Weights of a small mixture-of-experts language model, trained from scratch on English Wikipedia.
Training: a variant of Muon for the experts, 679M tokens, 5180 steps.
Below are experts of layer 3 (counted from 0) of a mixture-of-experts language model. Rows are named down (a neuron's output weights, with its number) and show model dimensions 0-127. Each number is 128 + 32 x the weight over its row's rms, rounded and kept within 0 to 255.
Before each expert's rows: "comes before" lists some tokens at least twice as common just after its tokens as in all text. This comes from a sample of Wikipedia text that the model never trained on. Tokens count by the router's weight.

# expert 49
comes before: ", ", ". ", "\n\n", "\n", "-", "."
down0 [138  69  98 117  51 134 145 101 106  92 147  98  93 175  84 149 113 138 128 161 161 105  98 135 121 123 184 133 173 186 151 121 101  71 102 119 155 124 116 175 193 141 123 159  98 132 135 149 176 110 174 123  92 194  86 163 122 144 128 183 164 101 126 154 116 145 144 138 136 140 154 165 146 118 117 114 100 129 147 117  79 120 112  61 154  61  89 126  90 111 138 121 203 112 102 145  63 117 158 150 181  90 129 150  96  55  59 160 178 133  93 139 144 121 135 161 171 150 115 118 122 153 160 112  83 146 140  96]
down1 [104 103 132 148 139  79 143 149  52 149 101  64 102 136 128 111 136 126 147 142  94 156 167 113 210  94 106 104  61  94 127 108  82 127 151 105  43 112  74 182 143 130 183 144 149  99  86 173 122 112 126  96 163 133 113 171 133 147 128  87 122 105 125  69  91 186  87 161 154 149 117 155 101 125 136 122 117 107  92 161 135 136 183 168 145 104 152 162  98 137 113 186 147 219 104 145  80 122 102 153 124 126 168  52 143 109  94 119 116 134 130 112 130 131 140 122 143 143 151 119 149 117 114  70 138  89 192 143]
down2 [101  87 128 147 159  77 140 152 126 127 144 142 109 121 155 161 154 110  63 114  68 118 137 105 101 144 124  41 196  95 137  87  95 147 123 115 190 164 149 139 101 124 132 151 133 127 122 132  82 131 143 131 118 125 141 196 182 103 108 106  92 125 116 144 114 108 106 157 110 116 113  97 132 112 132 137  86  70  98 127 103 118  91 154 128  91 117 103 102 134 206 104  37 156 147 193 114 147 195  99 159  88 113 170 143 158 156 130 125  86  90 144 158 126 158  85 141  51  59 110 154 187 152 164 111 141 142 145]

# expert 112
comes before: " ", "0 ", "1", "0", "— ", "2"
down0 [152 194 161 123  92 156  93 105 164 130 112 130  86  89 113 145 124 141 151 143 131 122 107  99 103 143 173  92 141 162 123  55  96 119 150 171 130  72 102 141  94 170  88 108 104 128 117 110 199 113 129  98 130 127 101 143  66 138 148 161 134 140 152 116  80 155 192 118 137 137 132  62 142 108 150 160 140 166  41 123 124  86  95 156 131  85 132  90 163  93 104 174  50 138 117 110 187 148 154 144 140  81  71  91 121 166 163  87 141 109 110 119 156 133 151 133 103  93  49 165  83 106 139 157 130 155 150  87]
down1 [124 141  81 154 103  94 112 115  83 122 136 164  83 140 176 159  74 151  84 137 153 134 156 165 141 208 129 137 150 110  82 132 104 120 128 126 109  88 142 108  99 126 147 168 186 106 147 183 131 163 156 134  90 176  90  98  83 201 105 139  58 148 127 159 161 111 141 178  94  99  73 113  93 147 149 126 119 124 165 141 133 120 141 144 107  99  91 134 137 166 110  73 162  87 121 146 177 160  82 120 119 101 117 140 120 161  70 155 166 124 106  77 100 206 121 137 132 147 116  40 160  92 130  77 103 126 144 164]
down2 [193  74  90 176 184 115 119 138 160 112 131 113 100 130 138 133 112 178 197  68 167 138 138 125 116 103  89 129 115 176 146 216 160 106  98 132 154 121 151 201 176 114 146 127 164  99 108  99 113 128 118 167 153 123 156 114 113  67  79 148 148 113 104 148 115  88 135  78 108 112  67 153 147  83  83 153 112  71 150 124 155 146  83  65 170  93 114 143 136 134 132 115 121 123 137 118 142 186 159 131 134 124 156  80 119 214 145  80 153 143 140 165  97  74  93 107 142 170 120 143 139 104 137  92  84 115 120 139]

# expert 115
comes before: "0", "5", "4", "8", "6", "3"
down0 [114 150 120 146 119  85 135 126 100  77  78  91 143 105 155 186 132 105 161 102 129 140 140  94 136 144 137 159 120 183 130 170 165  56 167  81 146 213 142 131 101 111 132 188 116 162 135 126 130 148 135  73 155  76 162 144 124 152  90 110 129 101 169 133 144 119 142 120  84 174 170 173 110 125  61 113 114 123 132 170 119 112 117 135  68 165  64 108  84 110  87 137 174  92 131 132  86 156  95 163 119 153 136 180  51 162 158 147 112 172 118 106 127 108 122  92 161  85 122  41 137 141 176 117 165 144 123 117]
down1 [141  86 172 138 132 159 122 142  94  69 113 145 168  98 150 172 153 137  85 230 101 148 116 119 121 154 161 185  82 136 111 144 117 125 134 113 152 119 130  81 102 158 138 119 104  74  94 113 118 101 164 122 122 155 123 117 188 151 156  65 112 174 165 122  96 106 109 167 140 125 102 120 100 103 112  95  91 129 101  99 177 128 136 131 138 168 180 149  99  99  76 132 188 132 138 153 164 130 188 156 114 119 126  83 100 147 115 131 128 148 109 128  70 156 109 133 135 154 129 217 159 168 146 201  52 141 170 184]
down2 [ 97 134 135 100  91 171 202 116  92 137 155  80 152 144 160 142 170 101 138 102 133 110 121 101 120 177 137 162 136 162 100 105 142 158 126 133  95 132 155 192 165 163 164  98  87 161 159  42 129  88 112 105 150 114 135 135 180 144 178 186 139 140 119  97 119  93  92  97 109 143 141 157 140 160 137 137 123 171 148 135 124 115  75 105  46 114  82 101 104  83 177 128  76  82 104 109  91 126 104 132  62 153 205 127  96 138 123 145 164 112 154 113 134 138 122  64 191 105 135 106 158 153  99 154 152 186 155 151]

# expert 152
comes before: ", ", "(", "of ", "in ", ". ", "and "
down0 [ 89  90 102 101  78  92 114 128 120 119  97  82 139 101 110 110 118 152  99 196 155  68 168 161 167 118 171 155 105 157 125 134 204 115 120 132 192 119 141 135 170 126 144  85  85 159  82 147 122  56 120 114 152 119 145 117 128 149 110 157 129  74  41 161 123  78 104 147 110 148 100 191  68 124 161 140 121  77 182  95 149 116 128 155 125 138 126 126 175 132 101  92 149 123 123 103 162  53 112 119 161 104 157 116  99 134 144 120 129 154 165  97 111 131 182  83 135 121 173 152 117 176 162 143 105 186  78  95]
down1 [106  83 181 140 114 120 138  89 201 110 133 225 107 187 144 114 127 107 127 135 100 221  92 120 125 112  57 150 110 140 193 102 123 169 154 123 135  92 180 147 119 144 124  78 176 162 137 139 156 187  63 119 148  88 106 145 147 101 108 103 180 159 126  83 127 137 138 131 146 108 129  90 127 151 151 133 127  89 126 197 133  87 144 148 182 169 125  75 169 122 198 136 141 122 164  91 120 114 137 139 152 111 122 148 102 146 110  97 140 122  86 116 122 117 187  53 124 150 132 159 140 100 107 106 135  89 147 123]
down2 [ 83 130 101 125 221 114 110 183 116 103  84 160  63  86 151 199 182 166 128 114  50 120 146 157  85 105 170  86 147 131 120 113 120 114 122  92  88 140 121 198 118 146 133 121 129 112 150 132  93  92  96  77  75 123 133  60  87 121 114 156  86 121  96  95  77  65 128 138 150 152 131 195 179 127 126 109 148 140  74 128 129  74 174 111 162 129 120 101 117 165 123 120 115 135 119 154 139 105 119 126 120 146 181 107 100 107 104 118 122 156 151 136 123 136 146 134  96 138 146  92 178 100  55 110 122 141 141 191]

# expert 44
comes before: ", ", ". ", "-", ".", ": ", "'"
down0 [139 128  94 110 120 148 108 114 165  81 173 107 137 143 111 144 137 123  74 133 159 158 140  72 103  88 136 134 143 121 101  92  98 112 112 115 207 130 146 152 159 112 142 141  86 112 184 124 140  88 189 137 102 140 170 106 173 141 165 134 128 139 166 154 100 172 133 150 161 135 166 131 121 101 107  72 165 103 157  93 134 134  18 135 126  83 101 120 193  88 130 144 151 127 120 181  95 237 135 127 158 126  79 123  93 107 160 109 118 116  74 132 178 149 132 108 111  71  86 173 177 107 148 143  85 131 143 162]
down1 [121 184  94 147  97 117 134 121 138 142 146 156  87  95 167 127 108  55 144 135 133 192 220 161 121  96 189 136 156 102 153 130 140 121 199 122 133 120 162 104 140 107 159 129 142 133 151 109  90 116 155 160 201 118 158  74  84 163 149 144 100 159 133 102 100 125 147 137  89 153 103 172 128 167 145 162 102 192 146  77 129 110 144 148 152 188 108 119 157 109 113 121 116 100  18 141 140 120 127 127 123 154 134 143  90 138 197 103 165 145 148  59 118 102 138 140 149 144 112 166 156 156 148  71 109 123 129  69]
down2 [150 155 137 160 123 193 156 187 172  97 141 144 156 103 170 154  67 149 159 126 141  65 158 148 114 114 151 105 152 102 141 177  90 134 108 115 141 163 114 124  99 102 124  97 182 113 102 127 110 154 139 172 176  98 124 128 167  76 156  88  94 140 138 126 110 147 130 108 106 184  94 178 161 103  91 157 162 157 139 189 161 108 124 118 146 125 148 170 108 149  87 168 112 176 208 144 149 162 157 133  63 169  94 105 137 173 131 102  94  70 129 155 142 177 128 123 102 113  78  83 107  94 129  52 152  96  80 134]

# expert 27
comes before: ", ", "'", "; ", "as", "i ", "y "
down0 [169 117 110 143 154 190 115 120 135 106  92 165 209 114 163 161 126 145  52  48 124 230 141 145 112 127 143 120 155 137 146 127  73 113  92 137  96  82 149 142  86 123 120 117  96 125 107  45 142 161 186  98 106 137 101 145 109 146 114 194  98 128 128  98 155 170 122  86 123 142 160 125 121 121 105 196  98 162 130 144 159 157 136 150 137 155 140 155  88 105 122 128 150 116 139 127  66 160 129  98 118 185 227 125 153 128 117 109 120 127  96 156 115 110 137 124 111 185 153  79 102 110 118 176 124 138  99 146]
down1 [159 161  98  80 138 143 166 117 160 121 125 185 124 144 199 157  63 103 117  99 170 112 133 110 179 134 102 122 133  87 163  86 154 139 151 139 110 160 159 131 139 140  96  99  86 125 157 109 126 128 136 141  97 116 162  82 122 139 152  94 107 182 110 174 102 104 147 178 163 169 131 139 123 125  98 125 166 127 205 153 134  93 127 166  93  81 114 199 119  92 113 138  71 150 111  97  98 102 172 102 151 111  41  80 142 116 185 106 176 124 142  74 110 119 109 120  75 181 183 117 146  73 128 139 158 183 140 153]
down2 [120 131  99  87 181 141 155 124 160 153 135 118 165 101  94  87 141  90 154 133 151 115  80 112 107 145  85 135  51  65 134  90 150 178  75 116 106 158 118 165 192  82 151 142  98 153  72 181 163 135 118 139  89 117 105  94 109  75 106 114 166 148 137 100  85  90 124 131 121 163 142 178 136 155 100 154 170 123 138  80 128  94 107 139 124 127 141  78 119  96 141 147 100 143  83 185 148 158 107 148 167 101 110  65 105 133 181  90 118  75 182  89  92 180 115 120 187 132 135 132  90 204 137 158 134 134 143 152]

# expert 74
comes before: "| ", "|", "–", "(", "; ", ": "
down0 [157  59 135 155 176 100 160 102 184 164 146 137  80  64 116 120  93 125  57 101 155 168 138 112 118 128 164 193 176  84 125  68 153 148 140 127  88 124 101  68 186 150 148 119  85 119 199 166 147 181 118  94 118 126 113 154 115 117 135 148 105 113 172 180 148 113 112  93  93 148 141 130 105  92  97 116  90 114 164 151 157  99  78  84  79 120 104 103 121  95  72 180 165 159 123 142 123 140 130 148 176 140  87 115 184 125 140 149 111 135 105 150  84 151 147 154 147  94 125 150 184  98 135 170 139  76 147 120]
down1 [ 57  65 145 144 129 109 178  93 110 135 165 147 109 132  91 170 150 159 107 128 137 129 119 124  92 149 110 158 121 123  87 155 150 159 163 119 184 114 160 156 166 155 124 104 186 107 137 144 186  53 103 161  96  87 164 126  95 125 159 145 145 126 105 130  99  76  77 169 159 104 114  92 124 172 129  98 119 179 146 124 141 172  56 135 126 140 132 144 218 134 153 171  75  86 114  84  80 110 145 105  78 213 138 127 121 129  95 143 152 124 162 146 116 122 176  88 134  97 126 193 103 159 118 151 164 110 129 104]
down2 [134 178 118 130  93 180 192 112 164 121 147 100 152  94 137 118 165 141  89 131 128  92  84  86  77 112 148 162  82 150 125  84 109 143 105  96 211 103 116 123 133 198 115  81 185 100 108 126 181 124 149 109 174  53 117 142 117 102 115  92  87  60 100  83  85 141  64 139 153 108 148 134  85 145 117 112 168 151 132 135 112 158 116 131  78 119 108 151 124 121 143 160 143 172 116 107  97 149  94  87 103  73 141 145  85 101  79 113  82 170 143  77 122 102 187 147 125 137 148 126 109 163 160 189 104 126 155 121]

# expert 45
comes before: ".", "–", ",", "th ", "', ", "; "
down2 [202 141 147 123 115 141 132 170 132 159 160 135 119 150 118 131 130 124 161 143 108 110 102 115 127  85  98 106 114 116 186 154 111 117 171 150  90 152 172 160  42 127 116 138 129  67 119 117 137 101 126 106 130 144 152 110 111 139 142 189 187 102 198 141 158 129 143 166  92 146  92 173  62 164 145 150  53 141 114 167  95 142 140 132 135 128  64 149 142  79 102 114 109 133  55 130  57 150  97 102 105 100 150 154 158 148 114 122 200 151 140 164 114 173 161 143  64 158 102 126 118 101  71 117  55 152 134 112]
down3 [115 200  94  97 113 116  91 102 113 110 153  81 125 117 123 152 174  44 118 142 156 133 120 104 159 158 119 121  89 169  98 137 157 132 140 141 168 101 140 147 148 104 162 195 186 123 175 167 169  96  95 200 149 100 148 212 164 187  92 116 134  98 164 154 156 135 146 144  79 130 163 118 100 116 106 152 156 132 211 175 145 131 140 121 133  94 150  46 163 127 152 157 123 157 102 123 143 119 146 137  98 139 140 108  78 107 163 110 109 198 156  89 149 125 141  94 144  87 188 116 129 109 152 162 135 101  98 119]
down4 [165  70 128 132 139  95 138  90 131 207 116  85 221 100 100 165 138  90 139 136 113  62  88 113 142 128 147 116 129 143 137 106 107 150 137 172 151 155 156  82  84 160 168 137 141 214 114 107 176  87  74 103 117  81 108 111 120 141 132 117 158 101 100 181 131 112 141 153 115 168 124 116 131 137 111 160 153 173 142 121 106  74 124 159 119 155 191 155 131 129 112 121 116  96  90 120 126 103 156 114 139 165 116 172  94  75 133 117 154  77 144 107 121  97  65  93 163 136 159 172  86 195 142  87 177  77 135 166]

# expert 154
comes before: ": ", "==", "\n", "information", "= ", "career"
down0 [117 120 103 122 118  98 148  71 152 142 131 106 152  92  89 140 110  48 105 129 126 188 121 120 156 143 135 135 136  96  94 184 150 181  92 128 120  91 178 141 168 144  95 108  90 174  95 154 141 114 100 110 150 183 115 144 101 136 154 135 175 132 132 134  80 125 101 165 145 181  98 110 129 184 134 132 135 144 160 102 120 116 108 186 126 183 162 159 137  12 102 117 126 143  82 120 118 160 120 127 150  89 130 108 123 108 113  91 197  73  93 142 113 135 124 168 163 100 111 183 152 128 213 144 191 174 107 138]
down1 [124 144 138 112 143 125 120 104 109 189 190 178 173 151 114 163 130 104 114  49 158 124  81 147 154 101 187 147 123 125  94 156 135 131  42 120  82 136 111 131 152 203 120  97 136 140 110 130  78 100 139 126 149 128 119 131 112 138 128 145 200 182  79 130 128 113 134 164  84 182 109 101 146 123 134 109 174  98 122 136 169 116 169 153 145 117 176  66 109 121 139 124 121  64 117 131  66  95  97  81 140 123 191 158 125 123 102  88  65 128  83 110 134  80 129 112 137  96 150 100 129 193 126 193 135 130 122 174]
down2 [100 177 166 198 119 152 149 144 157 121  79 121 114 190 153  81 162 167 130 134 140 119 133 202 136 147  96 106 156  86  93 135  88 145  77 118 147 133  96 142 172 142 109 176 100 150 153  59 107 170 135 170 134 134 190 133 153 176 170 103 149 162  80 165 128  77 129 114 212 117 128  67  93 125 113  75 142 107 170 114  83 129 173  70 117 124 128 110 104 159 181 150 166 149 145 110 129 143 157 119 189  93 110 135 132 133 150 116  80 122 137 149 124 141 125 133 126 130 105 148 130  85  35 129 170 107 113 124]

# expert 0
comes before: "| ", "|", "(", "– ", "m ", "years "
down0 [109 121 153 149 137  87 104 172 128 117 183  94 105  80 153 153  79  80 128 165 124 121 118 112 148 157 129  78  52  89  71 118 125 155 222 184  96 132 112  81 113 102 100 154  86 138  92 102  81 123 107 111  82 172  91 147 108 158 114 106 117 130 103 133 144 119 194  82 125 153 176  86 134  83 136 104 180 165  93 172 177 141 144 146 122 158 174 108  95 130 133  94 116 143  79 137 128 104 171 147 121 135 148  90 107  71 106 114 180 189 124 170 112 137  91 192 152 136 109 139 140 141 127 105 140  89 129 174]
down1 [132 127 149 146  62 131 171 134  85 160 133  76 195 126 118 121 113  82  47  69 105 116 172 112 137 196 170 156 149 118 145  78 150 145 114  93 122 154 180  51 164  93 175 145 194 106 183  97  93 148  97 165 129 128 114 110  90 120 117 127 145 108 143  85 139  88 151 130 129 121 129 101  79 113 178 168  99  98 118  96 137 129 115  99 155 163 124 155  86 185 227 143 102 102 136 119  94  99 157 134 100 130 112 117 108 136 102 158 141 166 132 133 119 136 157  65 110 166 145 152 191 130 119 147 119 116 147 109]
down2 [204 125 144 146 156 158 161  91 190 119 115 109 117 191 101 167 121 155  80 139 117 105 149 186 165 115 136 157 147 175 131 137 155 140  68  82 131 161 105  67 156 146 115 126 152 118 114 170  43 122 147 117 148 149 121 110 142 173 105 105 146  63 125 147 138 109  45 109 118 165 138 197 134 116 104 134 110 158 109 154 105 119 118 153 157 195 178 127  75 121  99 194  66 109 172 126 114 105 117 154 116 169 166 113 129 122 110 174 165  89 152 186 134 132 164 107 124 108 114 128 119 126 185 116 127 168 112 168]

# expert 53
comes before: " ", "\n", "1", "— ", "2", "0 "
down2 [ 93 107 113 124  79 144 144 132 134  98 128 139 162  58  95 169 102  80  72 150 103 122  79 114 109 147 118 166 133 139  92  82  73 130 125  87 124 128 186 118 110 101 130  82  84  98 159 187 121 108  94  77 161 148 128 127 160 104 151 116 110 178 144 108 177 117 126 164  97 124 160 128 128 166 178 101 189  72 145  77 109 172 118 163 106 114 124 109 145 147  94 123 115  73  64 127  94 158 113 136 142 140 152 179 126 176 125 117  86 127 148  91 128 183 153 136 157  82 119  96  99 149 103  91 189 112 206 189]
down3 [ 64 117 159 141 156 149 108  90 103 161 120 180 179 144 156 220  74 148 147 108  57 204 141  38 112 108 134 106 171 147 142  67 100  90 100 151 108 100 117 151  96 155 164 170 125 170 108 139 133  91 177 104 178 106 103 127 135 119  95 128 186 118  98 112 103 114 158 144  79 131 125 184 105 144 170 127 135 140  99 147 137 122  50  96  93 103 106 150 127 158 111 136 119 180 111 127 103 121 136 117 178 114 110 129  96 135 136  98 150 143 167 129 107 140 133 103  85 152  94 176 120 110 146 135 162  51 145 128]
down4 [180 128 138  90 110 159  77 129  84 126 164  77  43  77 118 106 152 114 143 134 133  81 177 119 142  99 118 148 124 214 171  93 149 212 121  97 208 156 160 176 121 141  97 136 114 100 142 175 116 157 148 155 109  88 161  93  76  99 135 118 171  65 100 113 168 151 145 122 122  82 126 136 138 155 146 130 102 132 113 126  84 140 125 171  86 129 122 148 142 168  75 142 127 116  87 131 129 155 129 174 142 137 131 125 186  91 146 137 154 141 102 152 153 167  79 134  95 101 136 151 145 136  85  71 204 148 146 124]

# expert 153
comes before: ": ", "of ", "| ", "zone", "==", "also"
down0 [153 141  97 123 113 201  73 121 173 113 157 159 146 155 144 125 154 113 113 133 129 165 191 106 138 160 184 122 101 140 157  81  98  94 146 116  95 130 127 155 160 166 158 138 193 126 151  97 148 208 145 146 171  79 114 119 130 156 168 113  64 146 164 124 151 120 140  96 157 118  89 108  39 180 178 136 127 151 115 109 157 161 178  96 142  84 119  77 125  62 133 119  93  84 115 203 100  81 113 125  94 136 115 138 120 164 131  76 114  99 126 112  85 142 103 160 138 127 141  91 168 161 111  84 145 109 147 176]
down1 [147 154 143 149 129 117  96 159 119 146  90 110 164 126 134 174 178 117 182  69 126 137 105 195 194 158 105 143 123  79 171 118 179 184 111 123 153 163 145 164 137 158 153 145 120  82 142 165 174 138 156 107 174 154 108 103 123 139  84 135 102 130 146  84 127 139 121 139  66 157  85 147 170 112 162 140 159  84  99 116 218 153 131 110 117  78 142 117 117 100  89  75 135 145 200  88 146 133 209 155 130 123 114 137 142 188  65 154  90 106 144 118 153  96 124 110 142 182 102 154  85 115 150 117  71 125 124 143]
down2 [119 141  85 146 156  86 133 113 173 162  90 100 180 121 174 135 105  83  83 147 144 110 153  85 163  45 120  95  84 133 125 100 145  49 113  94 148  93 153 109 123 137 151 130 109 133 138 109  69 125 126 155 154  95 111  90 100 170 118 141 171  76 148 173 116 100 145 149 111 159 154 150 113 141  84 115 131  90  78 207 160  94 172 127 158 122 157  99 136 105 178 161 117 150 177 155 122 125  64 158 129  77 156 139 142  92 203 157 147 121  95  82 172  92 134 125 158 109 133  78 135  90 142 111 171  96  90  89]

# expert 91
comes before: ", ", "201", "200", "202", ".", "8"
down2 [143  83 157 175 137 155 124 116 171 143  73 161 162 148 104 128 111 169 159 165 104 121 130 170  75 175  93 142  83 139 161  77 137 167 163  52 160 155  78  71  91 151 149 109 140 161 129 143 188  74 131  78 123 103 173 137 125 109  87 122 146 146 104 136 104  91 129  58 156  83 116 121 113  75 166 148  71  86 199 142 119 129 105 136 125 109  67 115 137 151 153  61 133 121 172 155 149  90 115 132 149 150 129 163 175 147  56 120 115 137 114 113 144 140 136 109 116 131 154  73  78 158  99 166 139 125 102 128]
down3 [161 134  84 132 101 132 132 117 158  77 129 135 150  94 115  96 111 119 122 126 141 170  88 119  84  86 122 160 120 109 142  81 163 120 134 120  85 127  77 117 179 120 177 181 178 141 148 161  99 140 102 138  59 142 142 164  89  88 131 106 149 134 105  70 130 103 137  97 112 114 140  90 198 156 159 181 101 140 142 173 118 119 130 135 143 134 109  79 136 113 149 145 100 172 118 138  78 113 159 139 166  45  73 122 139 163 174  73 102  67 122 125 175 182 118 135 162 169 111  95 123 106 167 219 122 128 144  56]
down4 [153 137 109 110 143 151 164 150 177 150 168 129 119 113 151 119 149 159 165 110 132  99  96 140 130  98 115 123 103  99 249 189 128 185 118 159 164  60 136 144 107 152 141  76 167  63 111 142 121 117 136 156 150 108 118 111  85 158  76 109 121  65 154 183 122 150 153 187 126 167 146  96  91 114 114 131 156  65 198  85 132  92 130 101 120 100 132  88 154 213 124 141 105  89 117 137 142  78 124 138 102  89 155 137  80  71 130 138 149  91 116 136 153 153 141 105 129 145 117 153 133 161  88 172 169 111 152 119]